Weights of a small mixture-of-experts language model, trained from scratch on English Wikipedia.
Experts: 128 experts in each of 12 layers, 64 tanh GELU neurons an expert, 4 picks a token, a softmax router, a shared expert of 128 neurons.
Below are experts of layer 4 (counted from 0) of a mixture-of-experts language model. Rows are named router (the router's row for the expert), down (a neuron's output weights, with its number) and show model dimensions 48-95. Each number is 128 + 32 x the weight over its row's rms, rounded and kept within 0 to 255. Numbers have three digits each.
After each expert's rows: a language model's description of what the expert responds to; "raises" lists some tokens whose logits its average output raises strongly, later layers aside. This comes from a sample of Wikipedia text that the model never trained on.

# expert 8
router:164082143148134142148187132122091094147154070088114136154132145043138120133140094128151154136097119117144114100112141139137149131087111121146120
down6:125144136131092179149135107140080067241133139143162129104134139131126116129175183189163136159089115131090122063111111126072131146054133159158096
down7:158102167114117122154116173150135130158072085131130123156194133110107084143125097141101094121157098110136124069080109160174152097103185159140161
down8:131115183142117115084192110119147142150110111074182185125158159078119100145158175115161138109151070097145213184081163083129106103101109178071133
down9:153081123116108124093106166183145167127089175110112144076157098161100135085143133091137201098155095173125082154177118139077174144140105117088121
down10:078104144146087138118149122127130073094090118143130123095114134115097153108095045117114157153109156129142110144188173058197099139141129149108160
down11:038122135082153148191185088111127125165072130116150135063168165106148128179146098128120132131119112123087133156146139102108198124117139152122097
down12:089095149129150111103146142091113083129096137122110110138157088138107074189125114132140122174160107116131123074178069131099125170130146087211107
down13:151161139178147137109093063101117138182099055097091126106154173102112103115088115139107139160112173081108100132125104074200178131185117180171191
down14:118154118139159177072128197159125108065150196100154123133161175080176127125079147161101105135172130122102149109125133188088139086121131122131119
down15:124136117155115142088109121065092086120110124061149108162076119163078066125150167162139141146119164114137109096160193165164167188119114083081149
down16:122116153094108173158158057124119116095121158117125129131153150114148108082132107179158133138106168123072148154086142081148144150163187122177161
down17:084115114071090143069106085123168144148105119108117052135086109101052236144109102108128132163101122185119126111140161157164105120141133134141098
down18:120151154053137138133168067091147137099088123141093143133086123131145125144082137171098089137100101103096148198163075128125138136149115158120150
down19:162177197088174158159116065126090093155106186115076099123084127060151122140109178169114116092146097103121136236224117152145137139140149135130133
down20:168182075178143122134154132122161124099097187135125113140165114117103108099115144119098118113115127098121191094166143115116137119187134085126169
down21:191124109101130162159116090188132079140162145136130126153086108144088097067129124177182112129087113087152099168104156094140119143113121080144180
down22:183133125093180126108151145150122194141142140138152123123169119085113095144109098113106135072127120182095136127151096139145135123112213119142130
down23:108079120088087061060175220164126148158170133128121092142116180198121096144069109089075100131151143107200171117098112097093114165107171115113181
down24:086224152105119098095114114151142143111158112118089140077091146108126136084155147111077099103129148124193150095132100111160189157095052148214125
Description: Capital word-initial letters
raises: "EC", "ount", "OP", ".A", "AR", "ats"

# expert 63
router:108113093145145133122157113151166047164161164143098071092121094123114139131089142111141090141138182104136161106104077126126136130045144143126131
down0:138157105128141135111081085114164136090151131106108149105081152080146094140087136094161135140115094162102101116143101091166088165076165106141173
down1:165169098126131149093108073139060131129155161095139173125202099177154103073132143083126134114131129083173137138123132146107187150110094089186129
down2:120131133116090130173124102064121124127116103172176138112141124084163158216150088146111131143145137198095129134119124113129153161171124106101141
down3:103150140084104099185135140149100085112088112134138149099125141126094097127120147150120089062161126113093083142112141096129149118138145039142114
down4:086137229165104118197098150158122117103089145164094115113044101152112134116135117125187170144142118168143181124098116146140082082131102148146106
down5:171106097100059122142122110161119129112132098137088121125115145126082069161142125141129099072091166094152087187147103113123115204149118130117088
down6:134137168108100097164108169132118116196092138072086140121109155124175115122139137189105125163110183154132145018198115143133142119103140134112187
down7:105159089132078118129077113167188130159130108156135101148133138163126129095143159127126134171180084135113127093076102130168147100176149118141167
down8:129157189159124150164191129122103120169141200197098176150137110142116161152167096145098122161072090156138154141108157116132116210171153125151169
down9:159128141124092096153101167118146147150105159130124134088145132112110144127136128164123202106196114112166112099083138100146070149098158100155110
down10:098167071122153112111126167142101122090126112133131196132169120166121197104127127158134182151072130149054130084088174184102136134120147189089107
down11:135131168175096140154124109128094114097144167133137129087147169116145170138136204108217086122159171178083105106155141175119162168123131156114118
down12:161126167095161091156162086125167101159065134143109077135086176178106146125115124090113119102118148172079125145106149138118129141148158124110165
down13:197114055131098132161123169126110167072115074134107126138129150095157076138125102163102103146130162145076147156153143114139129102132083176142130
down14:129068118176152132136179172129123109104081153181115147104116084135113152090140067144127115125102149114144146140121101159061152153086149137166121
down15:153098115102165136130124118171114119157128051153127135163127102155169090187115162115095146123118107175110085135135095172079152084159123147106193
down16:126165173144103109133110121140150149164137142155119095197108118129062138128109145156173127106108147124125121141070176120135148173154075120109150
down17:127127191117107175157164152120101155101149137109109111150174135097054170219087127176101134189115087145103110104086138133055117155135114138155121
down18:096138147061160155128125097152119108081124122112142183135119084114104154176087170102144099056160073163071144142050129093118140112210094152112121
Description: Verbs and particles
raises: " its", " the", " this"

# expert 30
router:123095081147170141121102132141097189095103120154124173172069030082132136168100163127143110148148142104096119148101228132112167134172161125100132
down0:137126174083158072064132104162144125123105158095139113108124203076107144163121144105130083151164164141096108098182121151192108089080104135168104
down1:100048163166096156165091080161170182148152204109131120135149153108102124154096155110182120082208114136145114142116144127143172112114113159101099
down2:120120099132162086107119071147115169149162108147166118099101085084135131070138099161170133125201110138118079134129148098112197084079143110140111
down3:160137140091134133153110153154145134100102138153130171087150109094116096096126133181123126124168176164151100104107180066139065106053137174067120
down4:131164148105082117105128165139083167101155126133088131057108136124159121144061098135121136127089138139099183097171124115129131163093077076142125
down5:132059108109138124101110085150116080093142110138125162129080148158130093088128190132163144111132085108124148162179155189133101171151135159151115
down6:150076165154106104174115110105079109168119116157099115129160121127143159115155164121138151162173165176148160147138119135093127151048063110128087
down7:125129111123177090165158163105159124135118097170092136055080096191134188144091099068103133133085134143136100062164067092152095102089169135117166
down8:108103144188123116085124063123133124114119148141178124124134200129113139171102090152106163135178092168126126112186099149087125101111132108146118
down9:150089243089072059163115119135147124119129122146103153165112143146129193114131089121130106120192100172150115112187156054075156122119096108073129
down10:084143092145124149119105123113129124141159131138125119154132105114130099096123171211169213126098148066114063104108131163150109107129113151125125
down11:141121109147132161112093108042176092154183115089171097188103136119108126116151141093107101116118167103115098130148115096120110108080179104168131
down12:166111114196160133114175120153123143172086122130133148078136130137118107104055095075088123125120038118156112107115150117126135157119151139088111
down13:109162106121090220154142159129159146055164146071115075129122134104085148095155182124179146067112137164147093152127158096097122098147134129077162
down14:102161155099088112112203153118128091170108106138092111097132151100116130068122201102138148179134144134137150221174123112111097100139071095187125
down15:130103106161099096113175088113124150155116111154147134148116200145172117144161128107086064144151162165111161099081180144089126123120127085092112
down16:066121098061071166187125111148144102159119119150114150125096119210148167121123193109124142098160098092152132134123168114118126144121105160080187
down17:139119099105072128154076135170114072149224064077132128133165175170100113103154105132156137164134172082123168131166101108135138142129130165184143
down18:164125125109157110120150164160093074134122103096065161149070167182173184153107114156139066135183130113100199216137119132165093126143139158126122
Description: Capitalized name starts
raises: "rd", "umb", "arily", "t", "ton", "ars"

# expert 26
router:240119174121132136118141205021129184077128121142113156104107148059128138081142130107139131145118146123128101138099108100115088141166155128182136
down0:122115117115136067121123111111126158100148157170147098166092101174151187086147114199108129133136119084101166062190184114132090137120096154119132
down1:113068068132134151166151124160123077155168141118107140103146101156147108134087099083171174112170161012130098165200156060135111127137159111106077
down2:153148140159132132085093083151132102170210170170072209118142139095114143113093042163118126105124033102124078092099150131169156139104099122083143
down3:169100138105154131072121166165151128152109095107149074127136128153086099084180114139111067142152144186081113112146157151040151117081139139154101
down4:065108083108123173080152152134090197162158102123143129165156130174154110124080125068174147166117105179139056181102063152119129060092087130103121
down5:101190118154108137129166104109106120141124131165084168176146135153099088104120167103176135118121114119144124192172130138146204136166083121136160
down6:123157083077122143142152146169138129156115050138176126157171122099110182109184155179151091178142145151111090128154102127115133104155113123122146
down7:122109150147148090112090126108085128156079115165150138125149118103167107159138142140130158104167179081148056157092077161195120166196137094188123
down8:121111151100091072185087118091190150130104145162105138155117109113172154095118087125166102123176135071175179167108129097130104118103207121086138
down9:182124155146096113134142102149151144151155113135179180147111137105080176167139111097116169067161147106091141070115175119152167094138134144129162
down10:120174098190129092116128152160155100088145101132083095128075144103166161111140137181108127136195091075173152123159140089075105120098193166073103
down11:110121133133114122117162066131198180118122145076108147107136141125117136137154162180153148158144141181121184126137129102115116128108100073115105
down12:167157104125120075135080075166153087136123149104140117094145170177137162174235144077106091108210126120167112124146132137143118088115113129059119
down13:103168091109132143139095115084155125125132119160171138154171128122153167134104150138178160163115057093099175132153091146161063110071105201182129
down14:100139173175116173161171107131159089151059123115140097157132125132157057184114155128106104108149150160165140139119090146079153079055104191113127
down15:169138171132133152136137116147139144049130175142132124129150116118121162077154138108105089103154170092154121084158127164050101132106126155126142
down16:099176098080124133153170149117118152122181197115192070108082110153125113130182152101115101111109172100113132114165148176118126137095151142187141
down17:107086127149155096163105188147133123130142137150092102154159159093147110097117138117156117167141140170144169131187164127102140158134139081138131
down18:124063106058104112122152121103184092111104111125120210165064138125141152142115143161115113039195124124138164123101096099126135145176114163105162
Description: Opening parentheses
raises: "):", "L", "from", "ever", ");", "%)"

# expert 53
router:219130085130116122143091102094073203057133145050118092140150126173130115088124146137127130191126159158137154138173194121142106132226123116103109
down0:053106157150124146076120140161145081100167193121136152189157104191199167105154145142068085094173115104177105103130112132143150110101121112117154
down1:092083076119105173097172138123135127099145110123131123162134098196122149123157132137037032131209120108145098131142145148131128146156111163108105
down2:142138133087158130076154087063133140094138128130126152144118052114195122123157075213133210141121138149117146139104099084122135114133151144154103
down3:171096173148129165141118144186137143125190121121192053183106061166117088136087129099126113130168170099090115096113172067128119141121202165182130
down4:086167143106148112164163092068177133118185134115141174106119082113176158192132114100152132154200163136139197133194129145102098091121171125078133
down5:155075125172096083134098106068159145173176105084184125159096157089082079096095157155157128137133098155092153145134092144103157158142104122159145
down6:059130117092123117149058157151143133137142137095114106175137153115138098139137197144114144133161148141172123099118060110106172161106080102150146
down7:117110103122151094096091152123082146138159156161083135076108114203165165099129109133127135124155138130126116091152091160088138150108158186069116
down8:147165149099129176080152097159131118198110142160168150117145108104159119091150133089131187141190121147113135101145107120106105097136115141141124
down9:196121151108155132132104174104185116101169143125172114182064139102115079108151099084092126091125126161113044131182118058161120118129069149090076
down10:083151182119105082118163138119133068113126145103136151135149123089085102107070104125130052094100153111140150089116135119090093052184135118189154
down11:144149123072071138170128039153100115145181158166021170126094136142143096120169177164117183139108216134114117093141134077101168101154084128113171
down12:131109185172154100144159144141126133154055087138143137107136175121081084109147151080100122108134139187103095138121069194106108118183124166129111
down13:160155185110093145135111087115135127138096117081123105101070157175096149193137085208191134132176118108079080138103128133181104133190139106113152
down14:140140169135114140107131145202108065136198101116105138167152109108168167153069161091093166107113050181181126138156151134144152128103102171088124
down15:134107133167117156094135138074077077157119112166145107130127189088131124116082125189131129145098129123109182149148135117091129108141158133089094
down16:146181144088097146189148160134088054122177114124152173141125134095104142149090133132065150116097140150103106122142159105086108150161124128139134
down17:126104051137152120105131115120081148091147110150096094185109132116120143103100101158100053172106129064059099173146133145117160114164075122150187
down18:146043095118113091133125090128086157188152091050083199095131172136126103131114099147112095117231049197113172146127129141143120174144147120109145
Description: English surname endings
raises: "},", "iana", "ds", "oi"

# expert 21
router:125150138140158119122126067147181129133110117120119093137153137173093138160121101132159128158122119214143135170094152114147095099131097158116149
down0:140144056111051099084130201134126094190097113116122111119150160136177118136172122101177125102108142126120142102086189153111148184112170100164136
down1:176091112151088131156078129130187123128060142156126173128095142127146165079168146147114101165194100079123163153127101182104148153085128111077133
down2:150190141102148187086146152121087105075113119115128109121175131104102152139107133114147126124165100213091130157109182137113162095124102156155111
down3:093149171083171123151139071162134113102119142141110110106139114110164093132165078139202161142206100140088094115118131133115125108101148091149143
down4:143071130180149144131190120136098122155165116097085088149130145146130117168167114110162074153106154173126106114164143119179104096093052111149135
down5:178122087149173126195139080130155143164083123119122146141048150194097077107089122159119068099125168068143113211165108182125190150147117155098150
down6:086119124125063091111184041071100174111114072142081102154128125139126147108131131119125074102174137211164186134105130135127116136140141121152116
down7:164121096157211114083156138116069074137098167165105162137209116180182147119140180136098091152163096127137180129091152124077045159122115149143168
down8:177142156150086128144159156085093102080105183133110112153139176108154147102137026150184092113143100176157136099106094121127090129099118206108161
down9:165140122095106136136092140129145124084105085176146189131149111137157096144083081115103154149180094116086097147132135080126163184123092137086117
down10:071074076197090161130092174096166089129169152157083180114162073096113115086150125194124113122080166132183119141119141113100112111134158116173127
down11:103112149142176121149107128103082187144145112096175141130101151112128172180077198054143101129134164106137098136088107100189120121098145165115087
down12:122223172183072125140086092125141106115144131133084077177143143165119089125178133127145183077107173134096127138114106148155112101125125152167132
down13:151191178127166190109160131111177097156147132118157113156170121101121060182135084128106151115093154123139116178081161143107142144153065163101138
down14:100122155196124166041111175136088128136114168109152132102093106103096056108139172122151114140108157115102128169155130122101132121121076133046178
down15:136129156171113109106130163117179134116078155129041131166122133107142138162116115105087102079129146124194118119081172118163060178124129141106144
down16:178116103112104049037192136122130121104132085136088179111079141115165113128130163112153135123188134143154169145145166115107090165201185115126059
down17:115199095069191160156112137153110147133146109132122080128125170070169142102188125126067179158153135120100153111064129125147167108167079141165131
down18:097188107111088137159087152094130121150147099138112097112113122108139182086163167140123132130150150155100113123158127105112155137117093102147164
Description: Nationality adjective endings
raises: " career", " population", "-de"

# expert 25
router:082142149122060127110122136138107126151142109105191134120076133077151124211121141120118131127084072115133129145086131117149154117126149115183117
down0:151085143057140104108129130112122166124155164170072119134117100138149108114126115071106197115204163131169117086147116163091144109114097110110166
down1:150147134152214153145144142129137100163124133125119098075203103119109122096125104077141126094140115129202120099111177145132101150122157127141105
down2:132154136107105106138131062099143171190138124115168122088125103070133155130126102158166153169167123158093115130140135112112151109089111188171157
down3:118097105104074126124105071190116143124104107118100100119144141179057135140132138119143106104129113122110092108091100083163148140123174136092109
down4:152116139134131183101108102106140124111109174062133119116143116205177104137112173114179087020121117110166136065165144153173147137166146088099105
down5:112109133109073190086188100101129144138092088130111164084131182194163076119091166128067067157135187117094127147156052114043110104166126109138123
down6:159124138110104136160090111142109119156117112143142116079118142107144116112161120142078126156143162164092163149147143087073140088161064144208050
down7:163094091158186155145155130141083081160066136165120118048186139142140110183108106132121218182153140151151122127127079096092151156174149135116162
down8:100091147199065128122141115084127082119079144134162169146133102172138121156168114063095056090141171115085097123179163116127109094123105181064184
down9:128113143162126106064108126168102126152140119131121163174164188139065115161136116078132107061134166119164108139176132038095139166148103101072154
down10:129179120119151151161151145143149148103076125117116088035198142137121113136083097086145163129120186178149175177124190123079113125133128189104086
down11:089111125122102145173123131100115159207132133135127154124108187153094085144051115160106185182164154185130036125099161116074132132177179078131153
down12:174153175151134193121162115143119125142117133167112123142136129171128113141139097119141157163142132135105107066151073199085094121156110092147140
down13:147229097158091098134189184188151154098183135110131132164167095139131134097112177141088123140101093124076160175126109084146148071132134065155125
down14:100086112142145094102150088116095147192131119123113153084032131117153158151090076091151177134149170109187124089099120109157097123142196091135089
down15:159091164103151157103132055128093064102113181149104121116162122124155094114122176075102116112162133181165084108144160120071135133104149079100110
down16:131120148129114183073141121193079127090108114151147171120200150097112133121112127103117225172098158099049124133145138071112119140145102066097099
down17:116173115105104085146187239092157102109125164138082107179137147099138160090163165152124117172202102178144086090144093132132105123177127078163121
down18:122159146078084080142117096113099104108113155098092113092133120133215132155100115162108152148130107124184200115115153144088108136110121143125105
Description: Capitalized name openings
raises: "ular", "ulation", "ul", "ulum", "ate", "ulated"

# expert 52
router:161131116151094120119076103127119118059144148089110121137047208058102130086129158146133196112144092108083118146172172116130075141138098162109154
down0:160109156073124123089192090112079104144156144136099166109110054149166131122131152126094067116217139099169101102134148160124076135099148102088133
down1:109187137174183187179103141135135121140179174072118120142102107146173089078105139194171140082138126094112081127147135127118134160171125133137136
down2:135128097181147098103152109070103110124079198116100061091145124154136169140095129196179169119094092121097170134145097105134168139135133110121135
down3:167129134062069112143134123098163127190107134150117063099132112109133177118140054103105172115191065175141079154161147094119170205093133121138170
down4:083120102184178130151160080148093149154175153142153165135151097201086169097118051106090080125086137186152138099105112175119114096110125153120140
down5:164140078185071126133111123162127072153124109108138100093119227114163092094135093182156137141142133143168138102087113092088160130142079160155103
down6:207115107075127094138101105138140085180107105111124130125148099115113121132138113095171110144162116234113125104161140158147146134111151145117117
down7:146159108130161124098118131105137147092096126123090098152150103138144130164101163109075167149087093089159074109060103152111099114107128163142084
down8:118102194154100115111127128138097107137179147153103121088124082100079112157147110109112104152106143147065127126101110172088119122084181145125147
down9:142113154185128173124158149081066149096113153138064184129142152165128113127159123142108082106205134131155085133147138091099096134127092078106118
down10:096146165156147141159162172123122112149079109138127141077130091107102112111125149113171136200089084080047164133136108149147098114122166164223106
down11:172097178148099052145112153144094182173104198140110107127161166109144098140151126147141104114109124147120139087125119108144135159139130095128067
down12:094111190151087124134150161126126089163111184143159117209114160146075115114134098100098094116168137124117116100151112175110108130120110103107108
down13:137173093141171085164184137128088155087158147182154069146117089121097113111036123139175079077151133134079202107109137084125170138137168134112088
down14:152123154076079105169081136094116132136100193095133145081096132107124147170163150102138141134140102086091160136136095138115056156121141132096146
down15:166114109102152174066132184175136102118113125134164102119170147136170136115143136116081121163162180143175093104153109147063122077136127108095146
down16:192148173095109136051189065116041117108091095161131072155133132157143102128154139090160187101151130088096143154119179176069146140144115076102142
down17:157144139174143078084113149127133140110117164158133114159116130158090084148154106166124148187139102141141178148093136104128131162154129154130184
down18:082129116207150138108117106143131138100109165106132170124088117154154149129155124129136081161108149140111142115135094123094164162160182172113106
Description: Name-initial syllables
raises: "ear", "ho", "rez", "ken", "h"

# expert 61
router:089138133101123143152103172105188119134107136098151172114112170170153136131122127116141121120103110138070128140067155147116164122138145139154106
down0:196125159127062074108147120082129090101166102108179207112075072069109106109133119062177146088135080129132086126103100089160121108090119163209166
down1:123144137161131094101142079131144116122159140121064173153192113131124070101111153131185044142106170077118130115122137125131093145104152096133153
down2:170139090180144212069130092128107088084157106148147089096178167132131162153140131140075143105150099088069125161134089070164127161116195086166131
down3:113047141107093142094119124127114125165137191133182124114110111088121142076119110169120079111199129125124093148130113167132120129158193144120093
down4:146069133116071087154180080142126166115111210124147112137115164145146148185182130120110091101104145115130160115175149104113112084131140120127092
down5:146149115071124102137123170110165123073112095134119156074128112158133044125163119150151119096133136133082085166173142142115181097105130078163109
down6:150118070115095164099092160117164174090157125127104178114114120108173180098153155159119125094084127142179129113082108125158125129108046137155151
down7:108094108132166142118156160146162101043162171133121096082165100080102105134109105144054094171093127066081155148114117105150077195102141139141118
down8:142159126142107111128147141128137133132069135135211163120117107112099083108098125143138164110133105046099105125136188174128156095100108156102153
down9:113103161131063147168170124113124164141144151105104196119168124125153146120066100128116089125145079170133150081141132071098110087091091096070163
down10:120178132102103164100151134128147091126141132106187070117105127139129138093056100124156130179043163072148160139159079117068123121084057145154118
down11:145128119122130146150185102119158136137124109125129125136128126154179149195150144140101069102138075111136078151153106122141157151087095207118179
down12:108111130169118136170107098139108093169135117199126152130149131150077138141123121082152129195170154137101063093154074119129117103131106111097128
down13:157170131160157096172100087104194121088131174158147169142125132091094121167075135111093128160106126144062146131091102128182151163165128113101141
down14:129163120163087119122116167084154112154112255075118113177096096111088143137082115167138117171128153091154118150164073125123118127057126181110123
down15:118134202194152208148076132126104117100141109094053130143179133118153142129114121119143106153159119166134161116184107135052126142087120136170181
down16:134147141093125100105112104082107135171077144120157142169093110127167080100161231047135171124181168160115125127121158158108156145076146137130161
down17:085111140114121118068104146110129138116170124151110115140180129154181154088105140123082095135082055127132156109171165123149114096128128182123139
down18:116102170122073132163099144115148178141100172065108080159131176117101119063096098141180124111064093137123118179145136136137116135122086165100098
Description: L and s pieces
raises: "aux", "anco", "ved"

# expert 15
router:129148095110091125152082159117123062143184132139103085119123141124108128218122131127144114094135142149150155141106155116121098129143161095103150
down6:129179105121137108175124177132139129181137143100128152107114137129137178162178168146180138164123169156121170141171081103106127163100048150155190
down7:130123112117186084129154149104160121132103086150116135160119102158118079127158136083149159153124106095096189114114087110178124119135158087106151
down8:152157174176107154096155101130151094144138121087117143114076158108186176137137130088086123133173165085114126177109092161082173166084160157195156
down9:181094141172133090181156143096133115083129154074132178119098161132108124090135111119151143115115208116142150115152148169137127126125105173119082
down10:086074104180073138128153154192098098161100103132169164122219172148149161154093143114107152146111135132139133109104177122086055102148095079176161
down11:152149130118128091114112131068102163129115070111128105122134134126141171068122112164124127139137140140139123103140102040050146120165145057138179
down12:136160147128082148156137076143133113113059175162127107134158130099149117104130144080068109167152183144152092125119091126094119101143121155115147
down13:197154099139126156151121124121202124085109188084096113087166114099086144155140120133089194083129142159119090168152123148131169119162092058080090
down14:129122132127095151114087144124084152149111145154128153105104126102130118095130072121121118155129108163181082087073108191168089132151190182057153
down15:174172120112122163099155082117090084077152146151090049179154157076173145110178092070128100123182134098144150134084148153158120182120084130106144
down16:062152148124018141137106099114106123110141196119086102110125205146102132145112181146133121072114173126119170047151153082089199177092133174119135
down17:094114082110112181095123081075104117155191187100105139142092145147158161124156120123138077126124104158067113115097173078102148105136125152134139
down18:159092149069149127191163149059191107151164114104176140112135107111089204116084110117101175128137125128097123198136150121132100065152120101110086
down19:164087050133150116139124100126096104111109188106092150116140078111139150088148156147104121143134145143174162107140110115112088106165172148193092
down20:113105101135125099130138114099133149138120062110148130121161109125097133139108099168197091155119116117101146104147106147145157132131074092096170
down21:194159137152159089097127139077172113187132130166089182128088093114128132159113183111178117162132160191079128074064117078150152164150151124138220
down22:058112094114078157164094112129163130139084183147107080167109147121089143061098112094159099104131145164141103136137130145157173116155124125152075
down23:121064081120134121097119170109127074108191104166140134179127149153134178114122175184186127138126077074131145148147079088181165133138103150114112
down24:112085206105135101116144102085149165122134103143127158151120114073105169153075221140175168101122165082132154176125125111080132092245132130127095
Description: Of and verb suffixes
raises: " relations", " positions", " access"

# expert 13
router:074121242141103112115140169161128202130202126145108098129116070111179130103159177133109123121120110157090134143147172116083115118174145137151124
down6:147185069081078110129062131137107122169118088140083052110114123130143134157123154158136124144133171131146177140198154126050128124093089114110108
down7:102160136046108140052121144107131134123128117111116065066153151116108129109128179148087075106144067112133138094079120139043142131127185149053137
down8:120144152175109126126147120153138182144166177128097111092097142087121138140086096091056178132166127100187109091135171103071154091098142103107184
down9:167145181160176129114116128184126156189148137103166098149119162137089138116151078094177173152127114072081093106068121147061115097085098088180069
down10:108180184141096138134125085149154161079127144107139128211074160151111121168103115080138154133128091142151189142148181134155109144166137077119150
down11:132109180105116174126052098151088200145109113171136090150111159154113124126030135136159113138131087153084137147118147123099097121172171082127200
down12:110129138178130074176151111148112087193154088114115120118117148091112162125108117136130125152194077140125057139135099137067111215097151125094122
down13:147113108126091113137104129053112135088099167135116081108148134157178165150131122150186146128138089095148095121110154153075121130142147118125153
down14:101185117145130139157096119113078126193124082147165103110041153088143172190171143121171118135170155141149139150079123082116128080196089108166169
down15:155087078146170144158097114195121139058132163121135135199161189105116115153178142161094123124120126154202088096133120131158118140129131103074170
down16:169140149047067159138110083145065123131093145133109194108105075210180106151151084105187192166178157111161126149103130107141147138122106107137105
down17:113163118128156188058142114068133155163108110086157024185129152058159140142165096092122139103157116161092151095157094131137124120133137113126112
down18:137106146105126109119136154094127145146133099125168163087138098093054138085155115168091127172204081138165140132105110060178129137107137067196133
down19:113147138178119146086156127118152105147086073107155123128161115126099162087132165168113102116147127120135158107068168174136152107156130135135065
down20:122120153145135122147122145114141139119164105179059115129151112115112096143145106148116065099118113122060140119089065163157137053172111094113123
down21:151150117160190132169106127174141135057130085147119151117128207111141195164075195109142095104135140114061104102145107186158165113140149117101113
down22:126156064106130076128166140074159103081107146158072135087048119101183165128182174119148094234135108156166053155150113107129155139108126106137175
down23:105162119158171156115133085160119140121152078083101116095107086120115162157135148159173156166128137158108097120164117080171151066081068107119115
down24:106192100131134162085165220085094111131114113120143189098182157182122106153123139147125190137132158121129175121140146127065130157117083154130133
Description: Ordinals and position adjectives
raises: ".", " to", "et", "pt", ",", "-l"

# expert 56
router:119122149147136146114134145193155093114154137015148142137161062149112137117142153130134085137084164106087133137151207120109141134188174105202129
down0:119133142093075094178081137113134070128196153171131145088132145086132104195182157123126117143126133142195110170175133167132137144148107154115165
down1:133181152115135164101111100160159126111122138144097106098128132126105140135129184112102137113166108131108125139147167068122102083175088135131162
down2:103202157124129116142123118132115153146123127121134118132127112106102155143101063164082145073162189127107099173148143112146128118143152141157175
down3:147129108126113119114162137182124230212110104150173115136132127135095067111126164089099103110138136158127208150125090128147100136093099082155186
down4:197170181143118159111118119104147075134144182115158149118164137102144156119138087081183134104133174163113138131131146115111084104134044087174127
down5:130141124162180169147157152150131156145200105160177150135099131115188056136147134105032101160104116106085058110135152150105139120123121057163104
down6:113154166088097115169121154136142107176104120137151112056135206048118126147084116162094109126121158136147114120114152063107118088147125123149078
down7:111133140118192064162164127153140180118138117123135081086131150127129117131130150137084074120146079049110130157152134133137155103092089099133111
down8:197179145158130135092155069143105155201127120158084173138128135150138095186075134135159154135151080103094220111156156106110084104177092110141120
down9:205127191116135101164124082162143185107148154146177201136161112116078133123129107093135136118179076217117095129111134161090109150169202089145112
down10:128069137130148130157159111132088084166129170107080125134146123151107103132158145111089143194111139080062087173157081113128139110129110098163107
down11:143161154182081155128058076114103208134187126161088129143176175138107149092088193075162125134127174143144150111111070162128142172110118109167138
down12:131137171111136104159163134166168126120082062155081114100105143189137126095129098100134128122134138138177118094077138089084127159100146130065117
down13:128209081142131045148145186152151196098070120140151078173162096120130112132153145113154141128222134134173113140124093093237146214158150166131174
down14:104183076147096180122142120144130098096080081113118086204132122132140109143122099106121149088088112108120120201124187099154162118108131156079146
down15:146130117148131155136124109096169164140116133225136138104117125068112182077151110069115108182155143055163168133109123146103125176118186176160104
down16:146129087176077133117079172080137147175168098128119154171113093139147078185157118161155130143161145095093097079119167141080167134061110099078140
down17:209131115047181129162126176072129111111145118135049105205111120045133099136111137159126215123128153120072058177110066084129175172151129157179159
down18:105140102106162038092113113106162123158115092136095154109101100109148119146185116085142150080107088116167161090165164141157117137136160156112177
Description: Demonstratives and word starts
raises: "inity", "inations", "ural", ":", "05"